config = dict(
    n_layer=9,
    activation='squared_relu',
    moe_layers=[1, 2, 3, 4, 5, 6, 7, 8],
    groups_per_token=3,
    lr_router=0.000771,
    n_kv_head=4,
    head_dim=64,
    vocab_size=8744,
    norm_place='pre',
    parallel_block=False,
    init_std_o=0.0421,
    weight_decay=0.0,
    lr_head=0.0102,
    decay_shape='linear',
)
Below are experts of layer 5 (counted from 0) of a mixture-of-experts language model. Rows are named router (the router's row for the expert), up (a neuron's input weights, with its number), down (a neuron's output weights, with its number) and show model dimensions 0-255. Each number is 128 + 24 x the weight over its row's rms, rounded and kept within 0 to 255.
Before each expert's rows: a language model's description of what the expert responds to; "mostly gets" lists some tokens that are sent to it at least half of the time. This comes from a sample of Wikipedia text that the model never trained on.

# expert 17
Pieces of structured list entries, mainly taxon names in taxoboxes (Arachnida, Insecta), plus coordinates, table separators, semicolons and Thai bytes.
mostly gets: " also==", "°N", "|---|---|---|---|---|", "|---|---|---|---|---|---|", "°E", "|---|---|---|"
router [116 107 113 147 173 141 129 140 155  97 140 118  92 153 100 124 107 152 154 167 139 109  92 151 130 103  75 111 175 132 106 124 120 141 111 123 145 114 107 114 142 166 113 131 150 168 138 162 128 126 141  97 178 135 100 165 112  86  99 141 127 141  73 132 149  97 120 134 103 112  84 185 122  98 122 115 143 111 118 115 109 113 170 107 134 113 175 122  98 135 149  96 136 130 118 162 161 125 156 140 158 127  88  95 121 144 122 151  84 114 122 105 117 155 112 143  80  98 153 110 121  80 114 112 130 127 162 169 145 189 126 113 193 145 109 162 129 141 144 104 129 128 125 120 114 190 128  76 126 154 160 115 121 127 161  97 174 142 131 124 105 125 108 109 125 129 149 109 153 155 122 120 112  81 126 144  89 109 134 160 116 123 155 150 160 151 132  96 120 136 174 127  92 140 101 113 149 123  90 104 156 100 107 119 138 118 140 149 130 121 151 121 135 100 124 123 122 113 158 121 114 160 130 119 161 150 146 154 153 121 122 161 137 150 145 139 174 150 141 113  76  77 122 128 152 167 125 149 144 130 106 121 106 146 142 138]
up0 [138  87 121 119 137  74  96 103 147 133 114 125 100 179  94 135 156 100 132 189 162 110 145 175 134 131  91 122 140 172 133 117 123 145 116 135 100 126 119 116 106 124 132 111 145 157  93 120  96 118 116 112 111 105 118 119  98 171 120 120 127 124 134 113 193 126 122 164 146 135 125 118  84 136 119 120 107 104 118 134 123 143 163 120 110 147 139 105 158 113 123 107 114 132  96 144 139 114 137 158 128 145 142 101 129 112 128 168 117 145 102 122 171 136 128 121 116 158 168 140 152 122 128 117 140 119 169 143 108 186 152  84 144 140 103 123 132 150  88 106 128  96 144 111 109 109 168 140 100 166  94 132  99 146 146  91 141 140 132 149  87  95 133 115 152 128 110 145 166 146 147 105 141 120 115 130  91 143 127 123 111 109 168 123 192 152 134 126 123 138 160 137 109 141 126 106  94 122 111 148 133  91  93 132 105 129 158 172 128 138 108 186 120 107 147  99 110  85 192  99 112 119  87 112 101 107  89 107 139 115 121 162 128 177 178 116 137 118 105 127 168 163 139 142 155 166 154 150 134 114 145 140 179  86 122 125]
down0 [108 186 114 146 112 133 153 102 140 147 113 134 157  78 100 149 146 131 120 124 127  95  99 115 128 102 126 109 124 145 134 144 115 123 150 127 147 163 129 160 153 161 126 152 127 105 128 144 117 151 114 102 135 116 110 127 160 109 124 156 141  83  95 144 158 140 135 137  97  84 129 139 127 142 123 126 178 102 146 132 130 105 137 139 115 104 108 164 133 146 149 224 136 103 145 143 136 135 115 153 194 115 173 191 121 138 109 140 149 110 131 108 152 156 103 127 150 109 115 164 110 136 137 108 107 171  79 132 134 137 120 114 114 113 140 119  86 157  99 117  92 106 120 151 150 127 153 124 151 103  98 120 145 157 103 142 154 125 135 128 155 139 111 112 116 105 129 156 128  96 133 116 132 167 122 141 151 123 176 134 167 137 126 129 120 109  94 114 159 139 129 154 161  73 180  99 109 152 148 128 123  94 130 115 161 133 162  93 138  81 145  85 109 120 153 127 152 146  96 120 143 151 177 144 179 129 145 144  97 151 127 135 111 115  92 134 130 151 153 146  71  89 102 125  89 123 142 104 132  90 150 134 100 164 121 168]
up1 [106 141  94 149 118  91 110 127 151 132 126 112 121 167 166 131 136 143 105 133 107  90 126 127 105 158 124 104 111 176 110 151 148 158 122  95  78 141 110 117 152 149 130 127 126 125 118 126  89 147 114 156 100 122 105 119 123 140 118 131 142  99 175 125 142 161 127 123 123 131 103 158 152 128 140 175 147 142 162  95 131 146 135 130 132 120 171 151 154  77 132 156 123 135 117 111 124 123 127  98  99 134 142 158 107  80 132 132  65 132 111 106 118 164 116 115 102 116 122 121 140 123 127 134 133 142  94 128 120 102 144 183 186 105 107 187 159 128 130 108 171 100 132 111 151 141 177 110  74 138 129 107 128 161 174 120 104 112 132 172  81  84  94  88 162 112 132 118 107 112 104 100 121 125 141 137 137 162 177 103 121 120  88 146  87 124 151 130 112 146 147 139 124  63  79  93 100 146 152 133 101 138 115  91 155 155 148 133 147 122 129 134 137 125 134 161  97 126 154  93 132 144 141 103 108 142 170 104 188 165 101 144 134 171 130 121 139 139 114 139 150 115 141 116 120 150 158 150 159 151 105 144 127 115 153 122]
down1 [124 141 142 112  96 186 124 122 169 113 108 153 124  78 123 120 109 122 131 128  70 127 169 183  96  96 141 134 193 113 121 115  92 148 171 169 121 119 112 115 117 145 109 151 140 148 119 125  95 119 123 136 154  89 146 113 168 118 148 138  64 103 117 114 117 115 101 104  99 129  87 138  88 153 110 110  88 100 138 129  95 113 153  82 108 115 101 108  89 119 129 110 130 104 154 154 131 118 135 127 154 167 107 148 144  96  91 124 155 139 151 115  83 125 163 143 134 134 108  91 137 118 140 173 152 175 159 108 117 155 106 141 130 144 178 113  96 120 125 140 161 118 103 132 105  96 122 158 128 102 114  95 138 111 141 106 159 135 153 123 116 116 104 147 113 106  94 137  96 113 110 129 135  90 149 143 157 100 109 103 113 135 131 133 111 113 154 137 123 128  98 142 173 148 157 150 139  92 138 157 146 105 110 176 159 138  92 102  87 169 154 147 138 153 103 139 153 135 174  99 175 116 131 125 151 153  97 129 144 108 147 128 168 134 129 102 142 148 110  77 107 141 121 132 111 113 106 147 122 116 105 119 121 100 124 131]
up2 [125 128 153 126 149 127 127 143 114 149 157 118 105 158 128 114 130 140 158 120  88 155 116 104 111 108 151 171 144  98 133 117 134 141 137 185  86 118 163 115 150 171  95 117 162  96  99 167 136  70 150 128 129 119  85 105 122 119 130 119 160 140 121 158 108 100 126 123 117  69 126 144 124 132 104 137 138  84 111  96 136 109 121 111 142 109 140 108 117 135 120 111 103 163 158 147  96 122 137  86 130 168 138 114  99 124 136 150 151 113 170 104 143 112 138 153 127  89 149 119  95 133 121 125 146 100 187 164 153 171 105 192 166 135 120 150 146 125  97 116 157  59 152 142 121 157 135 113 104 116 124 135 122  94 115 140 163 153  75 112 125 107  88 128  95  98 150 118 140 169 152 132 134  88 151 108 135 120 105 109 138 133 114 149 152  88 112 135 123 113 144 135 120  99 116  93 111 158 142 143 100 131 118 119 137 129 115 157  64 119 109 102 136 138 116 103 107 146 106 131 141 165 176 134 127 121 148 146 141 158  92 109 147 174 144 170 146 121 118  84 100 108 107 163 128 156  91 163 141 104 132 104  93 130 128 152]
down2 [154 106 151  86 148 144 157 135 154 135 147 123 120  88 125  97 129 127 138 117 127 107 138 121 101 139 147  59 131 152 169 102 167 122  93 133 170 171 124 124 178  94 118  94 101 114 127 145 117  88 121 173 126 130 145 113 205  96 166 111 144 134 150 138 143  91 177 123 122 114 179  83 157 128 115 157 116 137 131 146 157 138 128 181 138 150 138 103 119 144 122 135 179 152 138 113 151 151 100 122 153 138 109 147 143  90 162 119 120 165 153 163 111 113 133 125 105 125 166 125 146 160 171 144 166 135 123 100 153 113 145 148 124 137  94 138 150 147 149 148  97 192 127 123  97 137 112 144 124 127 121 103 138 133  85  83 121 153 150 142 142 125 149 131 192 101 109 135 103 130 122 138 107 108 114 145 137 138 123  78 135 114 158 131 123 133  98 121 122 104 133 159  92 124 133 116 140 117 149 116 120 121 123 103 140 144 117 152 116 130 123 160 140 151 123 120  79 153 124 135 104 142 121 104 119 162 114 147 142  97  99 120 100 181 146 105 128 127  86 157 136 131  97  72 128 108 141 120 152 159 164  88  90 118 147 139]
up3 [154 128  98 152 132  74 124 149 148 142 136 101 120 158 166 134 120  89 142 103 145 115  97 147 126 109 100 117  80 144 163 166 116 148 147 129 140 125 175 126 115 154 149 131 123 171 116 148 161 123  81 119 180 138 109 100  95 115 131  84 104 161 103 127 133  85 126 129 170 166 166  86 170 103 121 183 129 156 162 134 119 105 126 128  83  99 132 138 111 112 146 114 118  84 145 102 131 114 141  96 141  87 101 162 134 130 119 137 111 139 103 124 115 126  93 115 119 117 101 115 183 121 142 114 176  86 129 176 161 153 137 120 148 128 135 115 116 142 139 116 103 142 130 158 134 156 131 125 125 165 149 119 147 144 108 109 135 125 135 123 138 115 153  79 153 138 166 146 140 150 144 143 126 121  89 121 152  85  81 164 109 129 147 133 187 149 129 141 147  67 130 122 116 164 115 152 138 116 107 131 167  77 108 123 134 162 189 164 116 112 124 106 113 131 110 138 152 153 152 143 116 155 117 137 138 139 129 104 148  85  94 101 156 131 146 151 178 124 131 121 132 109 111 101 139 151 134 128 124  91  99 149 106 133 119 130]
down3 [ 65 114 124 158  83 161  83 126 116 126  87 143 113 112 112 114 122 128 141 107  87 148 126 149 113 123 149 148 149 132 113 156 131  98 107 116 147 132 107 166 119 144 127 131 127 104 114 113 109 140 104 133 122 119 141 131 103 109 102  93 161 143 123 110 110 143 147 134 118 121 122 139  88 123 104 128  90  86 139 100  93 147 108 128  90 126 100 120  86  95 137 137 105 171 119 166 116 124 157 145 103 133  95 139 176 137 168 111 143  91 111 106 129 131 130 128 127 127 123 140 133 130 123 135 101 112 122 137 130 227 125 139 170 135 108 190 118 151 154 139 134 129 166 118 127 114 165 121 115 117 122 126 131 125 104 145 160 103 137 142 150 124 132 111 101 143 110 165 130 115 141 126 111 117 106  95 110 104 163 111 115 129 134 132 162 149 167 188  93 120 149  92 106 162 135 104 127 141 161 109  96 133 179 144 154  83  95  94  97 155 159 120 113  83 141 126 103 169 117 129 166 113  95 131 149 137  92 155 138 131 126 143 189 139 155 132  71  90 166 110 152 198 126 151 126 134 131 115 106 110 108 150 146 135 116 129]

# expert 45
Field labels and section headers in infoboxes, lists and tables, usually followed by a colon: Motto, Years active, Succeeded by, See also.
mostly gets: "==See", " also==", " Succeeded", "==History==", " Binomial", " ±%"
router [133  99 141 123 164  98 115  77 149 118 144 140  93 142 133  97 116 160 115 148 147  93 142 141 111 102 112 108 143 136 118  75 108 107 120 118  83 119 114 120 151 148 114 117 102 155 138 131  87 145 138 113 147 146 116 154 127  99 117  86 125 122  88 138 114 105 119 161 116 132  97 143 137 118 165 127 120 100 104 109  99 128 192 115  93 123 141 101 106 106 135 133 198 138 132 165 163  90 158 121 163  99  93 160 150  99 119  98  90 134 131 147 163 126 117 133 101 124 137 113 144 127  68 134 147 106 147 134 127 107  95 138 166 171 110 118 117 135 137  87 153 120 139 102 116 145  85 137 165 112 150 127 150  80 146 128 183 110 146 151 120 132 121 140 126 106 113 117 163 131 112  99 133  82 115 161 131 136 155 134 114 107 132 150 163 132 175  97 130 123 140 143  73 163 101 126 117 113  88 105 143 116 107 102 201 135 118 138 133 120 109  70 110 133  93  90 116 107 154 102  95 174 120 128 130 149 176 154 128 131 155 147 166 140 125 134 148 125 111  89  97 109 128 110 121 151 163 111 124 145 125 133 121 159 142 138]
up0 [107  91 156 152 153  95 111 119 143 123 128 149 180 110 144 129 129 119 125 175 153 144 115 127 118 111 128  64 132 138  83 113  97 121 142 121 106 126 144 144 161 126 140 147 146 119 149 182 135 129  91 112 145 175 154 131 166 142 175 103 147 115 116  79 149 124 131 202 109 147 129 107  97 124 128 109 145 141 133 147 159 158 179 111 111  97 126 102 110  85 180  95 116 129 116 128 156 176 166 156 152 119 107 125 126 124 187 167 145 136 133 155 148 175 114 145 103 138 157  96 121 143 174 128 148 134 134 142 128 147 132 182  88 128 151 116 166 119 142 127 125 123 147 122  83 151 118 148 108 111 129 166 103 124 163 154 142  73 145  90  73 103 152 126 107 114 140 142 166 127 106 114 121 125 158 146 120 117 114 161 137 115 112 108 132 128 141 102 138 111 170 122 130 106 149  94 127 115 151 122 138 100  92 116 132 171 118 133 115 148 128 115  99 149 130 143 157 118 165 110  94 121 145 149 153 141 130 126  92 141 132 154 103 138 103 142 121 108 147 121 115 114  98 130 117 116 148 117 187 118 177 165 122 146 157 126]
down0 [143 126 141 132 111 111 131 110 128 101 130 118  80 126  98 162 155 133 129 136  86 100 100 104 165 151  94 127 105 102 108 115 110 139 156 147 116 103 171 121 113 178 112 122 124 156  97 143 138  91 155  62 145 118 113 141 140 114 126 140 126  92 146 105 156 103 108 153  72  70 111 115 175 122 146 110  84 139 160 124 125  94  90 146  74 137 124 141 147  80  97 155 135 122 134 131 124 101 133  83 106 123 108 108 110 150 123 111 154  98 126 147 176  77 138 109 145 106 111 115 133 133 126 108 106 123 132 126 119 116  96 133 124 125 129 122 122 114 121 146 108 133 123 132  88 107 157 119 108 128 151 118 105 121 107 123  98 136 126 112 130 162 165 119 175 142 122 125  89 172 165 186 114 172 134 117 150 125 102 136  84 143 173 128 120 112 104 136 148 133 130 109 138 173 158 150 117 123 147  98 123 119 151  77 153 136 123 174 139 153 118 112 105 153 130 100 114 129 125 136 135 160 130 187 151 112 125  89 144 107 102 105 151 166 116 119  65 156 106 135 119  81 152 153 146 107 129 136 105 139  97 153  87 126  95 138]
up1 [122 135 154 106 157 131 104 176 107 150 188 132 122 112 106 123  93 117 170 150 115 136 103 146  98  84 139  92 141 137 122 118 186 133 119  95 138  99 105 164 136 103 103 166 122 164  99 140 119 167 107 117 104 148 153 140 101 122 161 118 114 129 130 129 122 105 109 115 134 138 154 124 146  97 158 111 152  99 111 135 115 143 148 140 155 117 142 118 118 173 117 140 136 123 141 139 143 105 174 124 104  95  78 180 130 124 159 143 116 149 145 112 129 141 107 129 142  80 148 129 129 137 121 102 175  86 122 142 133  81 125 154 125 124 130 128 152 152 145 109 104 105 172 181 127 165 129 104 121 137 126 133 129 121 110 131 129 112 111 134 113 157  94 160 146  95 125 101  84 152 101 123 152  99 130 159 182 155 129 115 119 148 127 120 114 153 164 136 146  85 112 127 163 139 113 161 106 140 112  94 151 115 151 142 141 134  84 149 138 149 136 107 102 163  76 109 128 139 175 136 102 170 138  81 113 105 109 137  80 130 150 156 110 171 118 122 174 102  95 146 112 125 121 120 104 181 146 162 149 130 125 123 135 128 194 151]
down1 [149 155 128 115 115 116 154 135 140 120 110 128  73 144 165 124 157 161 121 137 122  94 172 162 129 126 131 149 118  93  95 120 131 121 122 109 111 137 130 107 164 147 130  80 110  94 152  86 180 124 107 145 125 127 152 116 151  86 117 110 116 150 164 142 130 162 168 150 124 135 130 148 141 140 109 108 137 131 113 108 157 157 104 119 167 137  88  91 149  99 148 144 100 151 162 146 131 118 115 167 127 128 130 128  95 131 110 142 128  87  88 122  97  98 165 159 167 108 152 134 157  91  90 116 107 131 122 151 124 115 145 128 120  86 140 136 161 119 162 139 122 147 113 140 129 146 130  75 138 113 155 132 135 136 124 135 124  96 130 136 132 153 110 118 148 138 134 144 117 140 144 188 117  55 124  87 132 171 167 183 117 108 148 154 147 134 162 161 165 140 112 109 136 158 141 155  85 163 125 140 107 134  80 130 120 100 143  92 133 134  91 134  96 108 130 114 140 132 109 124 150 114 171 151 174 123 116 131 102 121  92 115 135 117  83 152 148 158 178 115 117 162 130 128 152  89 119  87 106  89 153  97 136 112  85  96]
up2 [ 99 135 144 140 113 134 107  96 108 119 113 159 134 120 104 117 133 151 126 120  97 120 111 152 134 135 125 110 130 137 124 121 159 141 131 107 121  90  91 136  95 111  94 156 163 147 157 170 134 168 123 135 113 112 153 105 160 132 103 110 171 147 108 173 118 116 138 137 152 103 146 123 132 117 140 137 197 130 112 138 113 136 136 110  92  90 147 122 164 122  89  98 155 102 138 107 131 119 139  72 126 129 100 120 169  87  84 131 126 126 132 127 138 146  95 131 123 131 120 102 132 111  87 101 107 138  94 129 108 154  90 193 143 143  86 143 129 145 132 125 119 151 161 118 111 108 123  85  85 123 163 150  96 133 131 170 106 117 148 170 159  92 114 120 157  89 145 101 157 193 170  87 108 114 113 125 118 155 103 120  87 143 121 130 105 140 163 163 109  90 138 123 121 133 177 105 147 131 145 161 130 124 116 140 123 130  86 110 149 136 112  85 117 185  99 139  90 156 107 173  99 145 113 123 131 106 140 130 153 120 122 141 104  87 120 101  89  98 163 117 125 131 101  88  86 145 152 144 162 135 107 159 110 133 106 126]
down2 [136 121 102 143 132 142 108 137 123 117 112  66 163 127 127 146 135 150 144 125 138 153 124 172 145 127 121 105 151 137 115 133 135 120  97 115 170 147 134 116 110 135 129 128 134 149 106 159 125 121 112 128  79 134 204 129 121 115 159  81 134 148  88  93 121 102 105 120 112 106 152 181 126 149 115 107 117 114 114 125 157 124 112 122 147 136 120 131 102  82 165 129 145 157  95 127 141  94 185 134 110 112 103 114 134 125 136 123 154 129  78 154 141  87 146 139 152 126 143 120 148 124 151  83 158 126 140 115  67 113 157 154  96 153 118 148 117 109 162 135 148 118 137 106 158 164 163 172 133  99 134 179 175 112 163 130 159 134 107 110 134 118 127 136 128 145  84 160 108 102 112 144 156 124 124 137 116 125 155 106 135 150 170 120 142 130 111 106  80 129 160 114 112  97  81 131 152 170 141 167 127 111 106 154 115  88 124 119  86 111 126 181 123  91 116 144 196 100 123 139 139 153 160 163 105 135 142 128  78 123 100 128 178 159 101 126 116 130 108 135 184  97 129 140 170 124 130 137 123 144 111 118 156 129 141 132]
up3 [121  84 140 152 141  93 123 109  98  91  82 144 131 129 122 127 102 153 138 105 132 119  96 166  80 134 127 131 156 148 132  86 132 141 148 128 120 142 141 138 143 128 126 187  91  97 145 114 123 113  59 172 131 116 107 118 110 142 101 128 145 131 128 136 135 127 166 163 152 109 131  68 117  95 156 107 163  88 118  81 121 107 144 108 102 112 153 138 115 120 111 126  88 120 137 165  93 131 139 131 115 133 149 118 151 110  98 116 110  86 132 159  98 139 153 152 110 113 159 109  96 143 161 100 135 128 176 164  84 139 142 111 157 147 136 138 115 134 168 167 140 135 149 164 138 127 130 139  56  94 153 123 132 183 131  96 144 121 174 161 101 118 163 172 117 104 121 107 167 110 119 140 119  81 137 143 162 105 109 139  96 110 108 140 149 129 164  90 164 108 142  97 105 155 139 105 125 104 126 139 138 110 161 113 109 134 138 142 129 114 146 129 134 107 131  92 137 137 126 126 104 122 115 136 149  91 143  67 137 141 164 179 145 134 125 113 143 146  98 128 131 125  94 123 142 127 146  86 141 138 157 130 133 155 150 176]
down3 [159 138 170 101 141 131 135 151 155 146 134 131 120 124 165 167  98 146 122 122 139 141 124 200 159 124 195 111  99  98 136 126 103  82  81 108 152 124 114 105 165 120 130 115 113 122 140  99 165 147  97 145 127  80 137 124 175 117 157 115 153 135 144 116 130 126 116 106 116  86 113 139 155 109 138 133 112  83 117 118 127 105 123  96 132 151  86 126  87 135 131 139 132 129 110 122 127 113 139 136 149 104 131 153  87 191 110 156 112 148 152 123 117 132 109 116 121 121 107 122 182 143 150 155  86 117 118 115 167 112 136 139 119 126  92 113 137 120 101 137 145 130 191 146 117 179 122 104 157 102  93 110 150  94 150 117 160  65 123 150 138 113 133 117 157 121 135 146 136 133 122 123 131 110 174  67 146 145 116 146 137 133 144 155 132 125  85 127 172 113 156 143 101 120 120 162 110 142 138 112 124 186 113 137 103 146 115  76 184 172 117 142 142 146 132 159 159  94 143 124 158 152 127 102 145 155  83 122 142 117 160  84  80 147 161 145 138 150 123 112  99 143 133 134 134 128 138 145 122 131 114 125 103 100 134 130]

# expert 60
Closing parentheses and braces ending disambiguations, units and numbers, plus line breaks after = Title = headings, e.g. (mouse), (repealed).
mostly gets: "}", ")", "s)", "°W", " (0)", "A)"
router [145  73 128 163 184 127 118 127 158 149  64 172 145 168  88 133 108 157 160 118  91 128 121 147 142 119  81  86 207 131 150 113 138 105  78 111 147  97 128  74  94 166 149 108 133 133 132 111 103 142 125  85 156 114 110 128 116  98  68  90 121  91 162 152 132  95 101 150 100 105  86 166 144 124 136  97 126 131  85 123  95  93 150 148 129 102 103 131 107 129 132 114 125 130 174 139 165 140 157 125 154 161 113 139  99 137 122 157 111  65 123 109 145 117 105 126 114 115 154 136 141 119 105 110 116 137 120 158 121 147 121 103 155 167 115 147 102 113 121 128 123 145 133 140 138 134 149 106 147 107 168 118 134  99 118 106 137 134 119 131 127 136 118 110 124 138 131 108 139 130 118 114 114 111 116 132 150  98 140 149 114 130 174 127 150 116 134 117 150 167 148 134  78 153 128  88 120 115 108 113 143 132 117 148 128 132 134 155  98  92  92 100 139 140 115 126 146 125 113 109  72 153 122 102 131 163 151 147 136 130 143 143 151 149  96 152 153 166 114  90 102 108 122 146 119 147 108 164 130 130 130  95 126 150 153 191]
up0 [135 135 144 167 127 128  81 124 127 110 121 170 122 187 101 137 122 190 141 138 133 161 100 111 133 160 129 127 152 122 100  99  74 119 134 110 152 149 133  95 156 128 140 155 163 130 107 166 112  92 128  70 158 148 161 172 111  99  89 118 155  83 108 114 133 112 140 131 133 157 151 162  80 104 121 141 132 134 113 130 113 122 135 116  82  46 129  57 153 114 128 126 126 128 127 164 146 147 102 122 143 120  80 102  91 145 121 171  83 137 143 166 142 109 121 151 108 144 116 103 120 159 116 103 102 101 104 148 131 120 155 133 174 161 119 138 143  89  98 145 112 149 117 138  66 116 121 123 122 128 101 122  84 107 140 107 181 133 106 110 115 121 114 139 122 119 128 116 156 134 111 130 112 135  96 108 132 153 120 117 116 134 147 164 159 145 128 100 157 112 160 162  77 144 103 134 137  95 129 141 120 125 142 135 120 107 104 119 137 125 141 130 121 150 124 103  90  88 130 102  91 164 107 108  97 143 126 129  97 165 104 183 117 128 133 144 134 142 160 158 139 142 146 139 109 110 106  98 133 128 151 126 122 150 124 113]
down0 [124 139 150 111  93 133 161 122 100 118 151 114 158 108 128 121 177 101 105 123 115 131 112 173  83 116 141 143 129 148 136 163 135 156 121 129 113 128 122 168  99 102 138 154 161 122 114 111 176 121 163 109 149 148 116 116 142 116 120 177 155 118 148 113  97 125  53 125 178 128 102 148 177 126 133  86 124 127 134 102 139 123 128 130 140 166 150 117 142 135 123 121 146 144 134 113 109 120 109 147 164 131 143 101 107  96 127 128 131 141 170 113 108 129 146 100  89 109 152 155  90 109  83 155 111 165 136  92  50 146  98 166 148 109 128 102 147 139 210 128  86  89 111 135 183 153 148 113  89 119 135 124  88 162 145 110 142 102 122 159 118 158 122 135 153  73 136 146  87 107 141 148 133 145 148 107 137  73 115 136 160 135  97 103 115  87 130 183 121 118 141 129 146 120 117 119 115 146 124 124 157 120  88 110 141 150 111 144 112 143  76 126 115 140 165 118 161 159 113 114 125 127 120 119 113 106  77 140 131 111 125 148 132 153 132 124 112 106 127 129 134 155 107 115 122 139 173 130 130  97 110 126 138 145  99 116]
up1 [160 129  77 152 164 112 142 102 160 107  91 138 163 162  65 119 122 160 150 145 142 136 121 129 138 112 117 148 143 132  88 107 103  86 150 121 161 163  83 150 114 152 163 115 101  82 131 106 118 129 117  98 133 114 130 133 112 127 116 151 139 118 133 133 129 114 122 121 130 161 168 166 113 129 142 117  96 143 120 139  47 115 117 146 125 112 101 113 134 132 129 104 108 140 131 158 127 179 133 190 162  74 128 121 132 202 128 159 143 100  89 129 167 131 154 130 151 117 179 156 126 168 132  85 112 155 151 149 106  97 122 115 144 122 132 126  83 159 144 132 100 140 143 171 122 136 171  96 142 129 122 128  95 115 183 118 114 163 111 103 136 114 125 137 114  98 125  80 145 111 137 118 113 121 145 143 132 123 145 166 121 121 171 129 160 119 136 103 137 153  93 168 139 162  93 137  93 122 122 134 137  92 101 115 107 133  95 153 128  93  94 174 138 105 128 121  83 132 112 114 127 131 123 117  96 113 118 120 140 111 102 111 109 141  86 122 149 141 148 109  93 152 164 113 144 125 113 143 102 124 103 124 133 102  91 128]
down1 [188 109 112 169 102 173 122 179 103 108 130  88 117  83 134  79 162 163 122 133 123 125 132 147 102 178 115 150  90 150  98 115  99 126 117 102 123 120 141  97 130  89 128 122 126 153 103 145 134 138  94 109 121 104 111 142 155 136 142 128 181 120 145 137 109 113 153 108 148 152 117 135 146 131 116 126 105 151  90 106 119 144 141 132 153 106 112 119 124 124 119 156 154 117 129 155 124  86 128 137 114 188 115 120 131  98 164 162 104 160 112 113 103  84 140  98 120 121 103 127  82 126 140 143  60 110  87 118 179 145 142 104 146 103 116 105 116 146  82 149 127 130 128  88 144 110 142  99 141 123 132 154 143 123 115 120 133 116 139 153 127  94 105 150 128 138 163 144 133 147 120 112 116 122 117  87 121 155 209 133 143 139  87 154 158 157 114 155 150 110 155 148 152 122 121 128 100 122 148 122 123 197 177 118 127 106 162 113 136 131 115 124 142  94 158 156 160 119 115 145  90 137 135 161  75 168 116 177 120 105 124 133 158 115 126 117 115 125 119 111 143 117 137 156 111 123 105 120  94 185 163 137 116 133 129 127]
up2 [152 137 146 152 176 103 189 136 105 126 115 163 168 147 161 141 127 128 142 118 139 184  90 144 124 118 109 123 125 160 174 112 108 135 106 135  94 104 137 107 157 128 144 141 132 101 173 141 133 148 123 152 136 142 121 144 123 125 150 123 158 166 172 161 153 111 141 112 122 161 110 153  97 121 131  62  96 167 157  86 122 116 173 135 128 103 121 147 144 145 126 111 115 107 124 103 168 130 131 162 117 132 117 142 148 140 127  92 105 104  98 163 124 135  76 102 100  92 113 137  96  88 123 114 107 136  99 120 129 105 108 112  99 133 152 142 130 156 159  77 142 110 141 168 127 134 123 136  78 103  89 164 151 154 141 106  92 106 131 155 130  97 113 138 122 119 161 140 116 151 121  98 152 128 135 142 178 117 156 169 115  89 159 132 151 151 146  99 130 141 135 208 120 145 126 125 123 140  95 133 167 122 142 138 125 114 114 126 120 108 147 163 131 115 124 115 100 173  97 128  88 154  78 130 130 107 123 108 104  92 121 151 152 115 148 153 138 153 113 137 110 125  78 118 127 136 182 139 126 132 156 108 135  80 122 127]
down2 [122 145 124  85 115 155 145 162 125 134 126 113  98 122  63 118 145 141 111 161 141 135 108 115 143 115 135 137 101 112  94 109 184 151 172 118 143 167 114 132 153 109 107 120 112 141 165 147 127 102 111 155 135 111  97 107 152 127 192 107 133 120  95 101  92 164 123 142 135 112 139 108 141 124 167 108 147  85  94 117 101 113 114 123 117 156 130 114 140 141 116 161 146 115  85 119  51 141 124 129 153 162 141 104  96 141 141 110 116 150  77 119 141  74 141 128 147 123 166 122 125 115 139 111  99 109 160 152 105 115 136 118 152 140  60 101  92  92 140 141 124 131 106  69  98 136 143  71 141 215 133 137 116 132 154 160 157 144 112 135 121 102 155 113  92 142 129 137 118 104 153 120 127 129 189  96 146 112 120 127  90 112 146  91 114  91 121 104 109 131  99 112 127  98 159 146  83 168 131  78 133 122 160  98 128 124 105 111 126 119 153 106 132 123 137 104 131 124 134 154 137 133 151 125 133  73 109 120 107 148 160 140 120 115 108 138 144 131 140 143 125 100 132 133 146 131 144 171 161 132 134 123 110 139 137 125]
up3 [ 80 120 124 121 157 134 105 133 104  83 105 129 145 107  91 139 108 124  90 168 151 113 112 101 173 139 101 175 100 158 141 103 104 157 130 149 133 109 102 100 149 140 124 125 137 153 133 120 161  93  97 114 146 148 122  79 108  82 102 154 115 125 124 107 122 138 144 143 107 132 122 111 102  95 178 147 170 133  95 153 154 125 139 148 170 109 161 155 119 134 138 156 144 167 177 114 155  96 161 132  93 115 125 124 126 103 135 140 118 115 126 111 141 131 104  95 102  95 115 107 101 127 146  90 143 133 131  74 189 140 126  98 113 165 115  89 135  90 135 115 143 113 155 110 108 121 173 146 142 148 187 124  79 154  90 137 135 121 131  88 124 132 126 129 150 107 122 133 126 100 156 143 154 117 125 145 127 100 117 124 136 137 116 162 160 132 127 109 167 120 160  89 157 144 118 121  96 131 138 118  92  97 143 134 154 194 132 137  99 158 149 120 119 130 126 151 133 129 120 145 143 119  83 101 122 137 130 147 135 139 126 154 121 163 123 110 187 111  81 129 158 114 123  92 157 147 156 149 168 143 128 134 133 188 104  95]
down3 [156 148 136 123 112 106 139 127 144 137 130 130  99 123 115 130 146 178 167  98 113 180 119 118 148 129 103 132 111 155 112 120 108 171 161 180 123 136 119  90 139 169 113 121 196 114 120 167 162 102 107 135 126 170 129 121 125 158 135 122 132 105 118 149 131 169 133 104 163 132 107 166  96 149 107 172 115 160 123 143 125 112 125 187 139 133 134 137 140 132  94 156 140 191 111 141 170 134 138 139 119 116 139 138 118 116 122 106 118 102 110 129 123 146 103 157 120 108 125 150 133 125 109 111  98 177  81 114 112  91 134 128  93 145 138 150 137 108 154  76  98 123 119 137 161 140 140 121 122  88 107 166 132 170 157 165 153 188 112  59 132 106 135 133 122  88 122 109  89 158 124 160 108 104 139 121 156 111 122  97 125 148 111 135 131 169 115 112 116 130 129 139 124 100 136  96  95 158 137 116 125 110 128 120 119 161 104 118 153  88 105 157 143 135 121 141 121 111 116 135 119 134 143 195 153  86 139 165 176 131 159 153 119  87 149 139 131 130 149 177 118 134 103  89 149 120 122 105 155 123 133  98 132 134  96 171]